{"moe_layers": [0, 1, 2, 3, 4, 5, 6, 7], "normalize_top_k": true, "num_key_value_heads": 1, "norm": "rmsnorm", "norm_place": "pre", "positions": "rope", "rope_fraction": 1.0, "init": "trunc", "lr_mult_down": 2.0, "beta1": 0.93, "schedule": "wsd", "decay_fraction": 0.773, "max_seq_len": 1024}
Below are experts of layer 3 (counted from 0) of a mixture-of-experts language model. Rows are named router (the router's row for the expert), down (a neuron's output weights, with its number) and show model dimensions 384-511. Each number is 128 + 24 x the weight over its row's rms, rounded and kept within 0 to 255. Numbers have three digits each.
After each expert's rows: "comes before" lists some tokens at least twice as common just after its tokens as in all text. This comes from a sample of Wikipedia text that the model never trained on. Tokens count by the router's weight.

# expert 22
router:170116094135121157162082100144154142165136167085175182095121128122164159132092088103122122130150132098133074122110150128103094127146079111150116103104092114104115119108156122121099089150144135136116122132120102116109145116126104089111108149120125121198111120132121168124147086090101161065120121143151126085161148077153149124113115089174145143139146087138175094133132117113113127161112
down0:137173108096140123129105165160154162149155127156173099117084138100131155134134140105157132134175135162161133120119085168081114140095135100110143100125137095160101152150119132101166117123132098126157138134120127128124160155114139137163152123107142130142129110127122142157116134120104099145089084115098157129133112150127157122141153115129133127149088169169159137148151132125119150124112
down1:118133110133115146090138132109122124112093148142155138110147121106112129107165140143119114101121125094110141116164099102153180104126146124131148148117092128138083106112145122093112108096097145165120147102147124163124145109093145110112132115127151148143100111113127112168139112129135138130143151170128126121137139109132135110111116132119099127136110146112113128115112113099093171082131
down2:123107163157122107110140140069095128118199133126156131145132128157153150098101116094130131126116116104152093151066124123105131149144098145169119149131156094156144121132150079101160162115100135166100111098111093152186109118059142133107123140139149139090132173138144151112120103119151169079152108146144193106128098124150151117169173098172116147140167124148186109107142134128122152132103
down3:148114132104100091115151130083131097120109131144121127124145117158133121121148146166144145081130116111157102136096145132091144079144103128166127080087116128164150114140118082133177142135079180101098112112154107108091155132123157164130102121137094116131141147136117145127120121114176168147111129139149149159118145119138117118111130067175115129111140126156131148141124102148141134128151
down4:138122113183106108101098133102100140081145086110097120151127162151116143147109158104139137138108127143134106101142107080138097147129146137141147157116147121174125112140125090099102121141059144125117159172132094092126118122170132078166109103094113134099146133102091113159116152172110111145092122100158122134147117130129119165112166128112107139132106094129113069155117112145120152127108
down5:119149122097110118133149133135108166089072129112137108058131107163119117126167118099126162135115104121147157133162092150137087136117159084127124171147100161136126133116102100114133126133122138171116095132111155172173148104163106159137172093117160107158121091156119164174113146136114153166143100118104167148082134151127104139130163113122110124138143102145080106123143084100090137139115
down6:101116147128136108112136156145107101143146169160138146118162091133148124142084133117149113127127124129109118081108163130169159132137078163129128143153149090116110099158158178097097104136127100190144131117174155106107121103143146152119125125102124122127129127134154094071123145134146167155157118134115115103137156113151160103166179113092121130168159135149105104136089136106110095127106
comes before: "-", "\n", "  ", "|", "=", " %"

# expert 43
router:124058150156096135140109134128172144123135129105119117152128149090116151114136135113129139149158091111200075152094156144101120117116088114152122133123106077105139113128131151136124116172112104128104117151145107138122163105160128138090152114110148172149102132148105099094121121110089135103118063139148098096161151103090140114106113161159139140141131132161123104122135147125135134169102
down0:142132129130121089154139114143148120138182088087113094156107119123146111161137144170125094136075160137146137073094102100092103163106091109112098170123160141140127139148110115096139125087108176101111135115166112153124125137130181111146115134156119138149176161166120099135148161165069116092098149129114119137111075149119141150153146120124113130131122122136146136127168152121094120115107
down1:140127149126157145125126106112105152146098147138120112173107123108107155140087147102163132148094106106080149113143136127140104159111119105116127111142124127138127166129147104127136103110109129188157134113107157151142144129147109104131155148113145108133121077138127102116143144141143134167159165084149138098127123142123123134159148111135119164158092151094121138139113143105121129122102
down2:131109148110111156106101119126108127087120120139142150127156101169164124175161165156136154115194149160161116094173189103105134129175112170149125114151134096115141124153175174148129109135127147125083105122107099132134101129147137134176134125126138102157116108130141126113099177123116112107128119113140106114158106116163126140143131119069184146113151119164157105133146130135156151142127
down3:148121095137114107161112119118136152094140099110123157114097091110130117086117134156150110125143074058131155151128096115149109126102141171129106128134132157111125129126157168152093182144106132103143114110074117089105111141097103111123146135151122110100101155104115132094143118114123133142097102159106112125130113146155197145118148183124124163100054164138115128118136137093173111146173
down4:179164173127150144136115140119185128138152099130140095105133132115122131126131137118146137165150114144135126126133165125167124116133122145100154126113091136112141095102132120082153126113155171126074141141126134124151144161157120091101135139128099136150105111120102157134155109087094128162093114126181101098119090075111130102132117095134106118096186130134162125122132149155082125134117
down5:152106163156091183159117166139115114130143106103123144112165131129090160131139103136140178149072154123123155122132120163114107144111156104104126132103127156138108155139147126116111104164117174168069137136147137112094136105139149103180125097132117123191095125173103103178131138125114142152170162153167143185085144091142151156097133140169113169141135157138094133108156092159099155153116
down6:117140104110102138120115130110142173131134118111115153143093143116142121148122078157121154146078094142122122113128150141156122148121108112117146131127142092167166126147149163134125127125126160113140134075175086122097130115091144087094102111161126117147131106096109167123107098086123118105114109109163113168168120142114131111149102125156123100133120121066137128135109087147142087144090
comes before: ",", " (", "s", "'", "a", "i"

# expert 16
router:164107158186114129132090091136140141141086154118166131130138127095125154144094108102143146115137121127128097161131116133118111145143083118163132100105059110075139139126128178123150114156137160114128095142102123089117145095131112100110149111085139132132125084170104139099124111124112157114118144172131098107158118109098121110158169116145158127150141103117161104140163079142114101148098
down0:109127168096136117125091110084084146124105089144139145105125132147099104107122138123127149118123138114123120125145089160110111134087165098162128135162136133160137099115161086124113106090124133106145138126150144139147139083141129147118146164114129153096096120119136136119126154113115130106143187103108104127148102111100137139087112096118154156099119109106119098138124073115136071115146
down1:089140141091148124162097154090074110171116101166115127088173147102154125142151096149142149156115149130183126116137116152152080081080120133137125105091151139124134155087094120153174089119138066117143147131184126168153125095151138106115131139121109103114122124118142126131142120111139072088109121105107102134091118164120101136105089158133143157156111093088120121086097142165119077122116
down2:146110132123128155124134132134099127156129135174123116098137105089152136114092144130129109181151051125145133166108159166141090137116113114135110123086099095155154081129092087118159128143159127083127161145176068117142139166121139127056096154112160147123147138123147181139136142144101113078147176127120105159125141159121153120118141122165159137113134143107102117155125143120108141096148
down3:155110137160108121120121147098139128136138132166102084086134147131138103120128148129121150151073118149090073159117086105089063122128120124142132125124088157113139135121131125113112175148111170118129145116126166129131108119138157117104144114117148138123150083147111091117083176136153122127158128125123132090161085070149148150147177118123122118144139123153079114120141107089141108105118
down4:103121133104132136108143120096131136141172132139078093149133185095146163139163125150102145160124142120093140102140081148138118132119132144157099111158091107124119137123125096167153139143118182124127110156152114111120110148156145168144110087158077131161129088109125125123166167144079090146116136140127155110173118130123098123123137130134135162127111081144178121103109135131118127127150
down5:173181120106088123130123109076131135110111139099139137100180138120139103107138106143136152141111157125149099122147147164111108129099126185123099111150140118120142126091148140165134096135094123141089088120137133138159154123160124139114145136136117077127169088104133135101165134135129132130094096154126147128142139123113132129106143079083167126139105130142135130119104135155128085126126
down6:123119092139087165139142101131134090148094123125159125149185115156105164134095164110110177135164087123141091140109146137167147164139184135152148141142115155098132105097128109120122109131119079135158133127140136096092160121113130154109108137126138110114122112125108128111086131118147131143113141108162115172174078149144140150121113164111142105174124134135101124151140133137097147105141
comes before: "\n\n", "-", " The", "=", " In", " It"

# expert 10
router:125090087152127143155138139081173155120116150115149150088099133092189095152104074115156104118141105113147093108125155158132153106112114078127128101161097065102144136136139130123100113151102136122102084141131115075135125107196119079106108154093145147162129117139116156103156142112130150099103113145151117133118149118122114103149152093119132145201161124153189080115183137158125157157079
down0:116102132089116134134114165139114086100121102114105122131124116127120125171149190122135137114113111125137169119111102129097164137135153076153132186132137153106096152111133103137109163122119101123138133153118134147175155115149138125146148164125069121091140103114138141161182146121163157133114161106139163122107156103128154148119146144159123124152086149166080119124125086148105120157158
down1:134109119196107111081150085162079128141164063096116111157121140150103116115165110145158112161096118115078143193147114147145155117124152144123115146151160121144170117101120127123097154094110124127121139132145152147122125140108137155116137125139104128139136102089119086146147121122141072087129164144151148102116081125119107114135143133125122150138095159144147113130123089127169140130170
down2:109104149117115115125134179154118117105138150139106133112158112114121139113065092122131122131126187176118132126125107121131105121098110149115108117108138108136126168163141138085124116121125118152187141111181117121120162137130155106112116163100108134127113136140125140109096155121130181122151138172146120100100155126133079159160149131076136104120107137148147087171114153154129093050141
down3:119117153112164134126131113137124114114120134114171150130132100128105070120082090121119127166125097154087139128125109131151150115153153100126114136124097122141145147103157074171162111129100113155158142120087190137116131154119127122139086145125118150143106113125176124097123108165132167161128092144180164107084127143150120142125127081108118126114112135103077167159102110105105138117137
down4:147119152134147133141107153149121108084093109092148080116164127159133145112150134159118145144129164167117159106079115117092084124130157143144127138142139111155110149146156146116112157135084122175114103137115107129110128116150089154130126103173116123188125145117128095123127056136151113125129147137166144109175139121147154131156175094126120123134131105079146135143125151125124148159140
down5:136125120093135098101120143110128137139118160153161121137117159087136141102123110094122105178132143131094122110110134100144120124153155133112161133141134110136116161154140126088121170103103097069145110120161099113122118076110097111122127115138129106161149126066173078171130158096157128118095134118131144130112142092101147111150134147172111107088156066096123163133125105094140103139164
down6:165116120099150069116164122112099114167098131128145114157121133135134131148133127124156129113152127126077101125131126094120122154122112136118114098082110134135112096132126112161157137157069094140139143151165152126115165161124184132164210151121107154124154152140119181119128121173143152177150117093158092129095151099133096122116150106171170169093124138175130131114095126118111138090142
comes before: "-", "up", "year", "1", "based", "19"

# expert 31
router:117130101143093120121111111136136159125112134130136123138074146090145124133109118108138114143134098145175129103092155095107127155117078070144106129094084100115117134106139121151102095139144130112121124141114126107140151128160087110127142117102176139126113114138089142091163107097106123103126047107141131096101162111098141118122176121140133151150139103146143093116156124129134134178112
down0:143124117152095125112118102153152131113129113145124155141114128127149128101085136160150122146111116132131142176127120079118126173125112101145165124115135124145112105144152139117109123149092145143178166074124149136145134142165100138159139119140144103126094130112103131126114110125141117155116149178147140135125194139163121140150139153140114116169147128115099109123148111105134117108128
down1:141138124140137153087128110105100130111125135097143118121107136114114121172137107113136148122131144139115116167111093154119103090188069129096122114142130094100101129129079151131147096108097159125121147143137142129138122148115129114132093151149144171139162129126135142124143136144199158078140152169118148173119111138155110139108130163146127157146133096150130149125085106126142125118143
down2:152098126127183171153142163171118162094131158114115092092139112113116144087137141119153115121110151115077126129142109122106120149168150129138103165107125086136127110152117116157129149133115133109154146113142120115108124151145132127134135142116111127127141130153112158078136131178164134144145133158114151151129171112150112146151101133157170149136131125104122142128113117126177136154132
down3:114179110149134123137113133127126173106150126133110133133130097109108138148138102103105117168093136156079145150121137130103105105146105144117105147090136161147115108136177155178109131110141151133143137124109134126139128079122159120107137126103107114149114116119114150130129140120141142104179128119162166154164111152128141094148086146106149163165111087121140146121141148156124107135135
down4:131114117129162127101122131107134134104138167102152133159102130120129156089097145123136100088092151162099108161155112144109134094106104181092145117057104117149147140170128135122128120127116106156129166152151111151113105088118156121128136138186094115136135123143133094146111174125127175139137154108143154078141134136105140133151115111132155091135138122090123104088151127107132104138159
down5:122144142087138117139130096148140115095146144092114142115124088119111154118148111090162068140123144135131194149106119143163120102116111122123146129147107195142079133099138123120113168119165132161133182084104138138111112149111117100129154157135168151146139179122100134120145120158145113138094149190153142117137121168145177085096138105112116125093119126116104105127166143090120164158126
down6:129112109134098093135143128129134127112115133144153108076146127118180078177104105124081115139155147114156109125146166138154159155150142183141117144132161104126130116109138102098110117123162133112128135150132107111167161127094162093087118175148142168147163164125149141167129113126090114137090179142137151097109126107106101126111135191097126147085127101174129108127110104164141135089124
comes before: ",", ".", " of", " (", " and", ")"

# expert 32
router:153077144131106165108119150110141127089113165132099144103135131141123145163102138098159154143177148103149095127095149160117097116105112110163121120083072094072137092145169143126094102126127137097122123133085117133106147116131120107101122105131162123174156129147142140128126117126098124134116083136144117106122130089108117156129119137137188096140171102135112132177143101145130125145123
down0:150100109120124140131142091129133122145151108136126122086126175147134142098171119125143122118089136104102121118104117159113123104059173140089111143127101111129117119091069150126127119133112140115107122125072139113105091115117131124139181111146146174080145117170104112120128111124126137167102130146117155112140150154128149104122165080105151105119112147134120127150109129091123187141194
down1:148077147142088118141174135134146101102131094156146139126148179194118166158103163171140127133143107166086095112115124131114146133150082134154127092140125179108140135126152103143120088099207143080107125117134113111137119153160109110150093146144155109139152160133130108111119085138152129170128143091150150125118135116137134125178121138140117084123146104101137121128097171146136132113135
down2:163153117146146130106113146071121108123144136129106106126104169118178129138143102154129172150101125145140154133141123139124113187111088119112157190145100113126123146173133097083129133155098133159127109135137147174112118156089128156104127146106104112116099129152153117126105093087111166122097118101144167155138123110121144088091105091160116103127178090123122077152137137086151140115108
down3:091142109174118118135150149131101140152154143121124124112136133097129167112159141084071110090124122122111115144113105124075108150102114102161144155138083151157080159155127163133134153156124143134134114134150097140105128154132095158126133161129125124175142125098117134115106170120125146124134098132158131111135153116135128121151120174137124163123097131154083144125100059096114100132114
down4:085137135128100117111101139127107125145105087158073123116109162123094113145155121090125113075137113117101147126147097150162130162144129131170173120124128144122103110102122084169122144131103136160132129178158148123129119138128128144146150104140102074102081139119112136166137165100138118135135115129093125097174141158112166154123122140107096111110139161221101117100130119135096143107128
down5:166122145133117099128138135164131123137124118140156128137128152136129127137124122125120108174162129071104095138077132145140156122110140135117115128164089144091138130131118145120136163133091146149139114099081151131134097147154138117076163116179119102138139147131130118147128115139124143162146110139103116123133184119156125136114171113137130086105118101143130117087158131129139127134080
down6:167151141106116159143169117105105122085092087124133129115139154170156137113139134125136132139132109138089134097150153166150142097116128110145123160152108134116129166151115135105101150119133123109132102096134160144133138152146123101098149091133107130100133136124128138125101114180130119069141120114116125094116181143135089186119123157171117154122129119093081105102123117122114097150156
comes before: " of", "s", "ed", "ing", ":", " in"

# expert 39
router:131066152148115167140105108110136161137131143091111137105102178134145111129102097124120136128139094106134085148109177121133142139128137111145116092142098092106134073143165186145101134127147121119134092167111124091109118106166093107122187162146160139156116083181115106110136131089097168125127129122152097124104151099129154122125137120189138134159127095116153072146136097150144126139083
down0:152131127121133125125130138082158108135194117102118107134132118168133106086131107068092109141101165121115151146103140109143123166130124129166149168065101166149110114136119131158167159134164124108094148149138126134139142082119108139129123124145110107132123094138137108153096086108103091152106120059134102169149114121120187120082085116104108119111151121117127127143128150120142123119150
down1:081109119133140135131108097121114123151157129153145124110126152120150160110181098152168197128154117117191112116137091115133131108110133158115136116160132141128161094146077082103121142150099158088154116198114142078124104125136134133106148167084134109162132106096159124157147197113161147145092141156135143163123118158139124145159126128136102100141109140109137106105114108110139154126113
down2:180119108083120152138094112141124149108117076161152079131161099096107127151149122155175120090136119106107121128128155133098143120094090175057117135113077125143133113154132178123109143156122149122134143114169162144123138092113102143171156112131134076118109098114118119138135108140136109139148207126115125124120177179070149137120118118167152151122138144070107096132137150128155108143085
down3:173122124113074107128121108091128095109110118115136136114130151151150070135117129107142132124141139149123140132099139108116141137129124143107155141110116163119137144133141114159158116125157118124137117108067129129137134118090115135105133153137112089082122121095117108131178105148144126116088088169101132138159118099106154095117132146133103125081137120118155136108116105148163143099124
down4:151102127130144147138123085138120171142154113143126089120124154056136129098126154101117115126178138135151119130129123147113103138137111143124108089165131143085101113143064167148117137111176184104166110156142109134152117122118111148120084121125136115074135162101116142121163101120153112104151134114153139126212118160132146134139138134129156148139132097130140157133135154105117113138100
down5:164105101105115123090130131120148131090118129119139132115157125134126170142109147106160202162167117146116135147103152173087128085157121125122136135144112082113146165183104142173136158133088120059101130121104141155125109165092121123155089147109145093135127175091111125123136114150092131094127123120139138146178123117092119140093105132119107142148168154183109125150117157140168129103146
down6:141110165156137124160149116138140129133133127170115135155150118106135097107110107117127134146158131148108139123155106109124108154122132132142150080150085123097105106158116114125116141150101129130119150148116223136113125149101195151149118135120161124132155114159157144103086121146136131118157099152142145116096142128099157140147112077115112091138130109165113137176148081114155133119127
comes before: "|", " the", "-", "5", "000", "2"

# expert 7
router:118124130129093137106109119099157167145131138097118146105121172107139144139089137116134147127154098122142086145107151130129101150120137098184143119124116076129143101161170159125110124117089132141118097153083095110102151076162097112129176151120124132123128119145137131081130094072113145112109081144153155106153149106109145098129131125159164124149158108187175090158137068133121090147087
down0:117130119143131092134119118125131084136143161143134127114134133135150152184145111135132138146115157116173092126117168109133155138142106149121126129154143090102138136182137124131173129127139118127140155090136099109169132135117103126098098079122131095152130103140132159123102121133111103131102065084137124136140133104111155115132100150133166159113112110124114135154126101168131177082126
down1:130154090128091130153131120122117114118153121130082127139166096174147121156124120112124115120131177123138135134139097131110136132151098127151086141128102142142124136129113130125095157133112129165113119127165159111119135102143179150141124149101110109127090164106137101122115141135147105102129160127117084115082112093133124171153135106121128131105146166112097110097141118115135143102112
down2:095176106145101124171114139109080136099123135147128132129110095134090123145182082163129082150139148134085165145153128130115129122137104152096151103136141138118097124147131120117108159098127102140083128090129169147083137108145106155146106123084091102113170112136164105094136108112153105104115111182096123064131126163145131119109111148140108146155095158123092100165116115131115136116119
down3:154120107141134122143134122156145151172110136085099162104163127118154166110119129078118127124119108129108120086119129156140109140129121077135117133096130118113125173148102132096097098125076141117101107123161124102125127119154123127126135166106162118147123102146127115125150160140168102136118127116175127143115136161143139157127114122150178182131114092096122079147140121121165129138124
down4:144150123134097147121103088133119145128142119151101130146100141121100111113179116110067118144159111091144128139090092132105113136116161071141128163075072124124102147155140105148089082160094130123136112109174103111136124111156118129105147118115099134114079136179112146141153161140117155129131142153114140148118149130130138128102113153134142112160169121149137083137150105106114168119109
down5:134136107173116146125121087099129128163139145159128119140103140083099107134141152137101159141148163122127118095117135098118127097115097092133154133114100094109090112118111126128146115124107125116114132157102138134119141178130157146114114155096166151115155108184160132131094105136152118119124122113105124204150149167151105169130114120123199132137148104124152137129104147097124112111170
down6:106127139155166104151119107079168160156122139113130129148092097099138126100153145123106159121095095117121125142123106131140119098147112137107138117154152144150114136106109112157111118111158142098088138132117155104142144086102127086117120073185123128125146141134084132171127168062125132144116106117133137168122119102092133131145086119139106137115161159130131157101123102083108124159063
comes before: "\n", "  ", " 0", " 1", " 2", "|"

# expert 49
router:147112144129111130114095137115133095120091145106142142126144136084130149101083100105147110120109127138136139120140112168134091120140158063160119085100094094096150124140141160118109120139103116100118134168069114121122139124167098102107154109134160137136084102138085154120153122096106161144140132147141142115161167097063152134143160139141141131126147089103178093138152090130133075129118
down0:149102139165168097136141089124100131104135133086131109160148159091075089140153158112106098141154104161132115116135120123134112167142131166129124117189116121146115122128138102106099150131120127116116169112147158070140118142181139168103095103141108132114119130158182094115111151123142146082151129105123126122103137102180101159128151110130145133142132148145088146122109144154112120119146
down1:103131139100140145154128135130167118114107106106121156144103124122128132133105148152071153130157119126157128139108112140113127104111159079128139080098182114104085110121115148110131124134120100091104143096139093153139145156128110152105125138103129125143123101137094149114120125107115148131118116148093085107120115091140082158158111136120072126133101123138153128101122136131104116150100
down2:158107105145170102109072128194161092140150096140132086146136154160113091158145136135106141160180154125143115103171141150097124153111117180123142153116146139112143132181149125110110145113107114127119123160094168074150153155149125107169110121142115128147164147109130097105100133124126097118134141125158124158117164100091138166124130105115126089111125120131121129093167163138128131084128
down3:125150132124133125085124144145139139155129082179124120121148120124123134121123081138157137121114120088111117130131112120086135125136120141140158133115145127099106101112150171137115167142133102134137151105155149161151113139147126090168154134109192149157142122109114149150128133131154143109130156154122140125154156147134100135140130176097143160114138121119179164129089141106093136157139
down4:153191099135123111140171115100124103111116140136127180148086135083117119135131119097101153126136105131146125139115142094172159160115129145180120159100097125119113137110134161130119118048129097119118116128139132111113122124154161159079143108115111080088144157129122085129116118108105137143115144135099154091104130123124126183140103120150129150161133126160092130090135142155134157100098
down5:113124160122120109144152136145073109115136103134113139146132138108120164118132141135155146120148157132110147145131199146127105113212165074113129111161100095102124134111094135146107121128111107158134131161125146106176166095147096094130134110149136132142144089115124104114128078133087135155142123131150115169100160175136114116119148118153128096136107119128147114121117174188145111130112
down6:141146138161153153111111088110143145143151104142132133127137121157110103084124096136130105149121160123094140161123121099124138164117143165118161120114117179163077178131117100156139121092139136136106143118119143156150151111112117107129117122136120149133170124126062119135072095154130122144102099118125124131118120099138130140132039150077124108147179127121095137084136150092096114106117
comes before: "\n\n", "=", " The", " He", " In", "In"

# expert 46
router:123127139183122126124141079074137122149116164102141138108145193128148132144091101114164142098118088176140093115105161162136130126143136116130101135115139057094141080113162161121069111160095128126097123155112110134114122140158122112108177115155122125162123099163087106133127120082151169098119123101154137126128142080095119114135146124110118174160166063113139102147190135173082102132093
down0:153141137151162103156114162112148137108156142137132123129128117166136101134146144147144142115079156109088098128142087158098138149133156125177122154141118075116156134125104134107131122115095144161100139122132131120171132128097135130106092111124133099153082097086120151128143169156098126116146115118084133131132130117100156171141167120109153186114143103104154123108144142085150152139130
down1:129139134113113173113115189078155115152154166154164103139127075161099119120134140160117127128137146119133140142103129138147145133142187130105134106143127167126107115133100114164128164099107127142142129112098149102109118142146116125081142132092137134163125146116113123123124135079136101194133108141115108153131132132077142144117107107109109125159201125110109077111145184115140111112139
down2:167126136167128093105142131099144101163150150132162107120108106157098120150106120129103139119158124156132132107115137139098153105136158125105157126129134115127143128128171154132128102130136120132125123129147089155130167159133135157160132123092149129110121180120111126122161107138118134106119115147130111129142154135095146127126125101126112155125132118141090128145164177107142135121108
down3:155118144093141136136132152144139206101153157139128153189147153148077135148110157149118113119135094143121088188143100127152151116104205163129137127116167118123126157117108125157122105154089137139133145110128140147093140140137155097179098151139132134162145119161124135098158135122111112172149133106121140151090096126100112123078105118114115148117176153137094127143155109093140142167099
down4:193103163101110111129102135096127093090091165129166149184125106128115136083139134136162121169127116139107139128125114160122095135112167098137129133155129098137100139188114181160142160137103162137152157133110134147130131130108129125116120125115129173142116127140101109162148123118132100134116146121104130102148151131108154169115115133161144174088170137108167089087129110109168126113133
down5:113112137140133179111116148181102149141131105131090155140121122107123164138139133102166111114111140162112129129111130138137137140089169158142180144091111105073109129113127111105108157112119126111163117135062175146145148159128154144121135197107113100095149147150117108128171118178157130138177136136157124113081174131114104131153147153079168130111126138144091111077117100108117148127137
down6:101154095125122141151140111166119175125161132196155184149154121102136074112129122085121173149130106173097166111130148144100136113110168142086124127132144114172143125141142137118138155146106114127153124114097146136141075159133141160137111100135132152159110114111120134136097114112114162171117131142107114126129111077125089131089095120107136155152117075140123164121117092127116121141143
comes before: "\n", "″", "′", " 0", "°", "  "

# expert 2
router:151111140173125125119084122107143154081103126110172113117049135107152134144125086110137111121168089121155119143122165135111132115118145108145113100135122079112115094136155129126106132120128100115093132110100098110110142123190104088086170143116135130137133091130132155102121124080126145131139136128130138119121136093150120096159164116167172134137134118190148099121179112160099120135068
down0:093082132149115142090203113093129146140169154135101114167137093146102111153131111144171145153135157132097114113129136068130123131116109108139151090127137136135108136147140135100124128113153164134133125146123090133073108076100137153119122141116113146111100128120157104108113118086104147121160125081099136129128103128111133120163101149077136119123092120140143149116136124075129128121103
down1:150113116145149114115144131123122101100093158098086160128147135135182124162097114111141169131114124147149124129137169121081129113084132093153139164117133110122126146119120158108144096123122153154118157119084144100142105147140115127128112129145108197129117146132103140108091164139101124127111156116134160149109099140128135114156130127101078097110134123174111141134129178136119115133148
down2:159143140131124132149142145172150114136149102120120158129138093147127129103123101119146141114158128151109171078156133129157140115164114115161147150111155106133115148095131102212098143140130164112138124129141161116166136135091114106124081114152134147106095119117165107134149127095145074157120101099135154118099116123111113148137132142090084128152104139126098115101153115156139117111132
down3:138131130117123137141101143147128130153085155118141128150098148152118139129127150125106133129150121145167154126091148156146159166170127136107150112161118106128142155167156144129167122119147097050154099163157098103128144115118079081061085114111131128127089141140109148118106128169130148136117095129142095067139165155161082125180131096143150138115150129127132085145160152141145144142146
down4:160116110098091118118144127200147128132116154109141161130157102170125125103090134111123108142113085142140083131074123135154143091125115131118083146141134146139104139138121177135105127128155102113145122130131158163094063135141118168127101126118101121165119112093113103132135141111125134127149134131134138133114125173160136166105144093138166183106162117110166127135093111169133144119128
down5:131124136112106080137110170157187101118186141112191148146098159123109148158095156106115091064130154109127166103093115112156141148112112123126161141163139132117167161142099138097113143080137137120123141128151099106124138174131136121139116148168132161130127106108105123148104123088160127126138100121128158131138148159097124150116122145094125155154085090089139142165092117123119079164103
down6:136108103099133132061092114149110091158092127140131157159077147104178120138111039148119133102100179086140177120111117116133142146146139129151205138125127133180180130097114161142106082111109103128147199079152131129106148097142118127146130142107137110146101131122141169126150126147118111102056136127109140120168098138133106127126125164129135124136164147144119163158138102110138106127095
comes before: "=", "\n\n", " a", "The", "See", " been"

# expert 20
router:119068117177114110158087154100143170149116142087133128125138154084136162142123103105147122149131109126129122125136159155133076144132116102132103108126073090102128112114178134120099103172080128126108119155072120082109168130147121111116145124088157139140140099150108125101175119101138125136133121152162129096171122127122172133171142137161161151190113129147168079151164101164104102144118
down0:193143143154119141136130134117115092118149159112137117142117150152129115120134151127129123118099146177115163118145174130116053132161128168148142142175139074115108132108152146169109114144103160124126119111137168120119132145146182134125110117146125107072106121118163094118139148117150170134166115118134130154165174131121187190113136122147183123145121147125100106108106125165135138091190
down1:144179155101101066156116141146099138092159112119110122157136140128137098161123153173100146141129150145135130125117173107143116081107137120136125098102133093125085142119125135094177133123128155113124099122147108141156110131124148155144114108095143117185077075132161130098141132133124133133142115106140097140117126122137120104129115124134130139123112144086085099135088129165120119126153
down2:115108108101143093121162103091124154130125095142144152136130107131173126126137061134146139151107115133125126146128092146141157157086110092145127139164123121111143114080119117103120100152148072118117101121118111136128154107164149108157109160097138136132176130153102153117166137155140129123146151108093141136083116127143151162137137075124092113103116148172112114158170129119155136101109
down3:147110109162140169142154121124131130082093096142126158111121120130098086152119133123104158181154152094127142107123099076162100176122114123148161088154166179120146108127083172119147130142134102107116122112122102165146117171157073130122146155155117176118169127082120100142099093101115136096121096153186119127179119137135124123130114147138112101132096107143127102123095141101153142189152
down4:148140129151127145131046113122113112164077106117114120149136132136071141135141124139172112125151114070121102160111105127100108086093161143140154137091133055079107118141135082151151148151126200133073152127076118129157160147120146099151103114099093104158131167173138189118100118161156115129154130128150135154097138109161144115133112130118165159117131147103145173091091098117148127119160
down5:126125132118128137114112135115133099111097137094084125135096102147128105106111106139166099126107093130148134150110159091101144113127132138155159129149106108134090105120150128121145151084139118131109107148117092103083149123100107133095109126134123116118118123137126098087094115123156134124123090153123111103110173115165118081139117162151120133149182129151130134157133123120104154145123
down6:142153129127152102131114114106146119131151114096119138123117135144087115100115122146076129109156158135146124163141183148108089088159131111148088117090140115076154130125140115163108139117142133105127104150130120148119111139115092136108082148107160131182135114096097133148181113091133135165082120141159116112121102144164197131102113138109090094109154116153174112120141147116106131145132
comes before: "\n\n", " The", "\n", " and", " he", " which"

# expert 36
router:180090121141123151177101143110152104094118164102133133113098148113145138144114100101165131125135120111141114108115153156097120126156141123155140124123097102075157109174170149140134132162112127077096140126125099111124135079150075105121169139136135158117136119143120148111122131143139150078141103158137111148113161085104152089143112130153174130154102138178132099131145124144128148167130
down0:149092157151119120137104163151110130151126138140128147161139141136151074104092099165131124108108113126147174113128147129150137115114077115120167162183100105118113161144120145087122115106090129143142102128145134106104141125141106116124110156167110144104158105157165128095122155138151132166149179103113162154125101116116157142096142131143137134110102121129157158153117119102137111161084
down1:136100118124090142171112124137108133129148102118156135122098156144147137118073114145160116116150146132149114113172161113149123152148137129127126166154155112137161125094129101098143112126154211133138173124146157103151070127136073099118083119082123094115100071117133138156122106124126092138172129142145137118143083109139097130118151128102104097117083136105137095099125177145159137126154
down2:148101117146146094126139128117104155152080092152105111129171096081131141126154116129122143155143103108160095143118130103123107181140124133128157103124124146113116139148124101077143125113125164106147156107131138134118171139135132120091119107092132161104148137132098149120106138135104118171153147132166110157116078104094108154160116119159120095099155137139140115104116143113107092113074
down3:103140126162101157142117138128151157112139099131122128134138135154097159146132151092143118190124154171116171106155132105124098101117150122127143166151158136134132164120143099086112161124160087101132183133138108104110144125154138161128123112113133152134133123147118111146141137140156151115132144114155133133157081151127135121071166097138169168088141164137126081150139108163170146107112
down4:114121112158142090089148112128113150156087125155137115152117089122119141073134096120142121107109152100147132159150126104157079117123145115140100126134146168188104104139131100130124120075128091063143134133112146096136129144134138155138114121145118147149135160091086163157157092108121121131130125124111158148103143097126124152136093143108149158166155156102109144108124128131099146115107
down5:149136106098159134116133132151098131112076145087125081118097104137129156143145128135135154097139158118135153134137143164146126105130158147130141135123149118086108139130121138139089117160169105153170094192085113124134109085142125142151074119149113108130098149110150117136141129146105107090161148103121101125085155101150135121079097159115126161106113134118121154122131151132102149168112
down6:120134129086152097082120095117077148145127132096155137111127120135116123126077120167127103099149111149131111149094145122163137148158140180118103140096164151120163090142104119100105158104072108106116119102095119129152104124140177104127069122114132105134102116120145128116094169145116165110137124150150081140127140129120139167186135118133060080115145136084096191111141130101093102091107
comes before: "s", " of", "ed", " to", "ing", " in"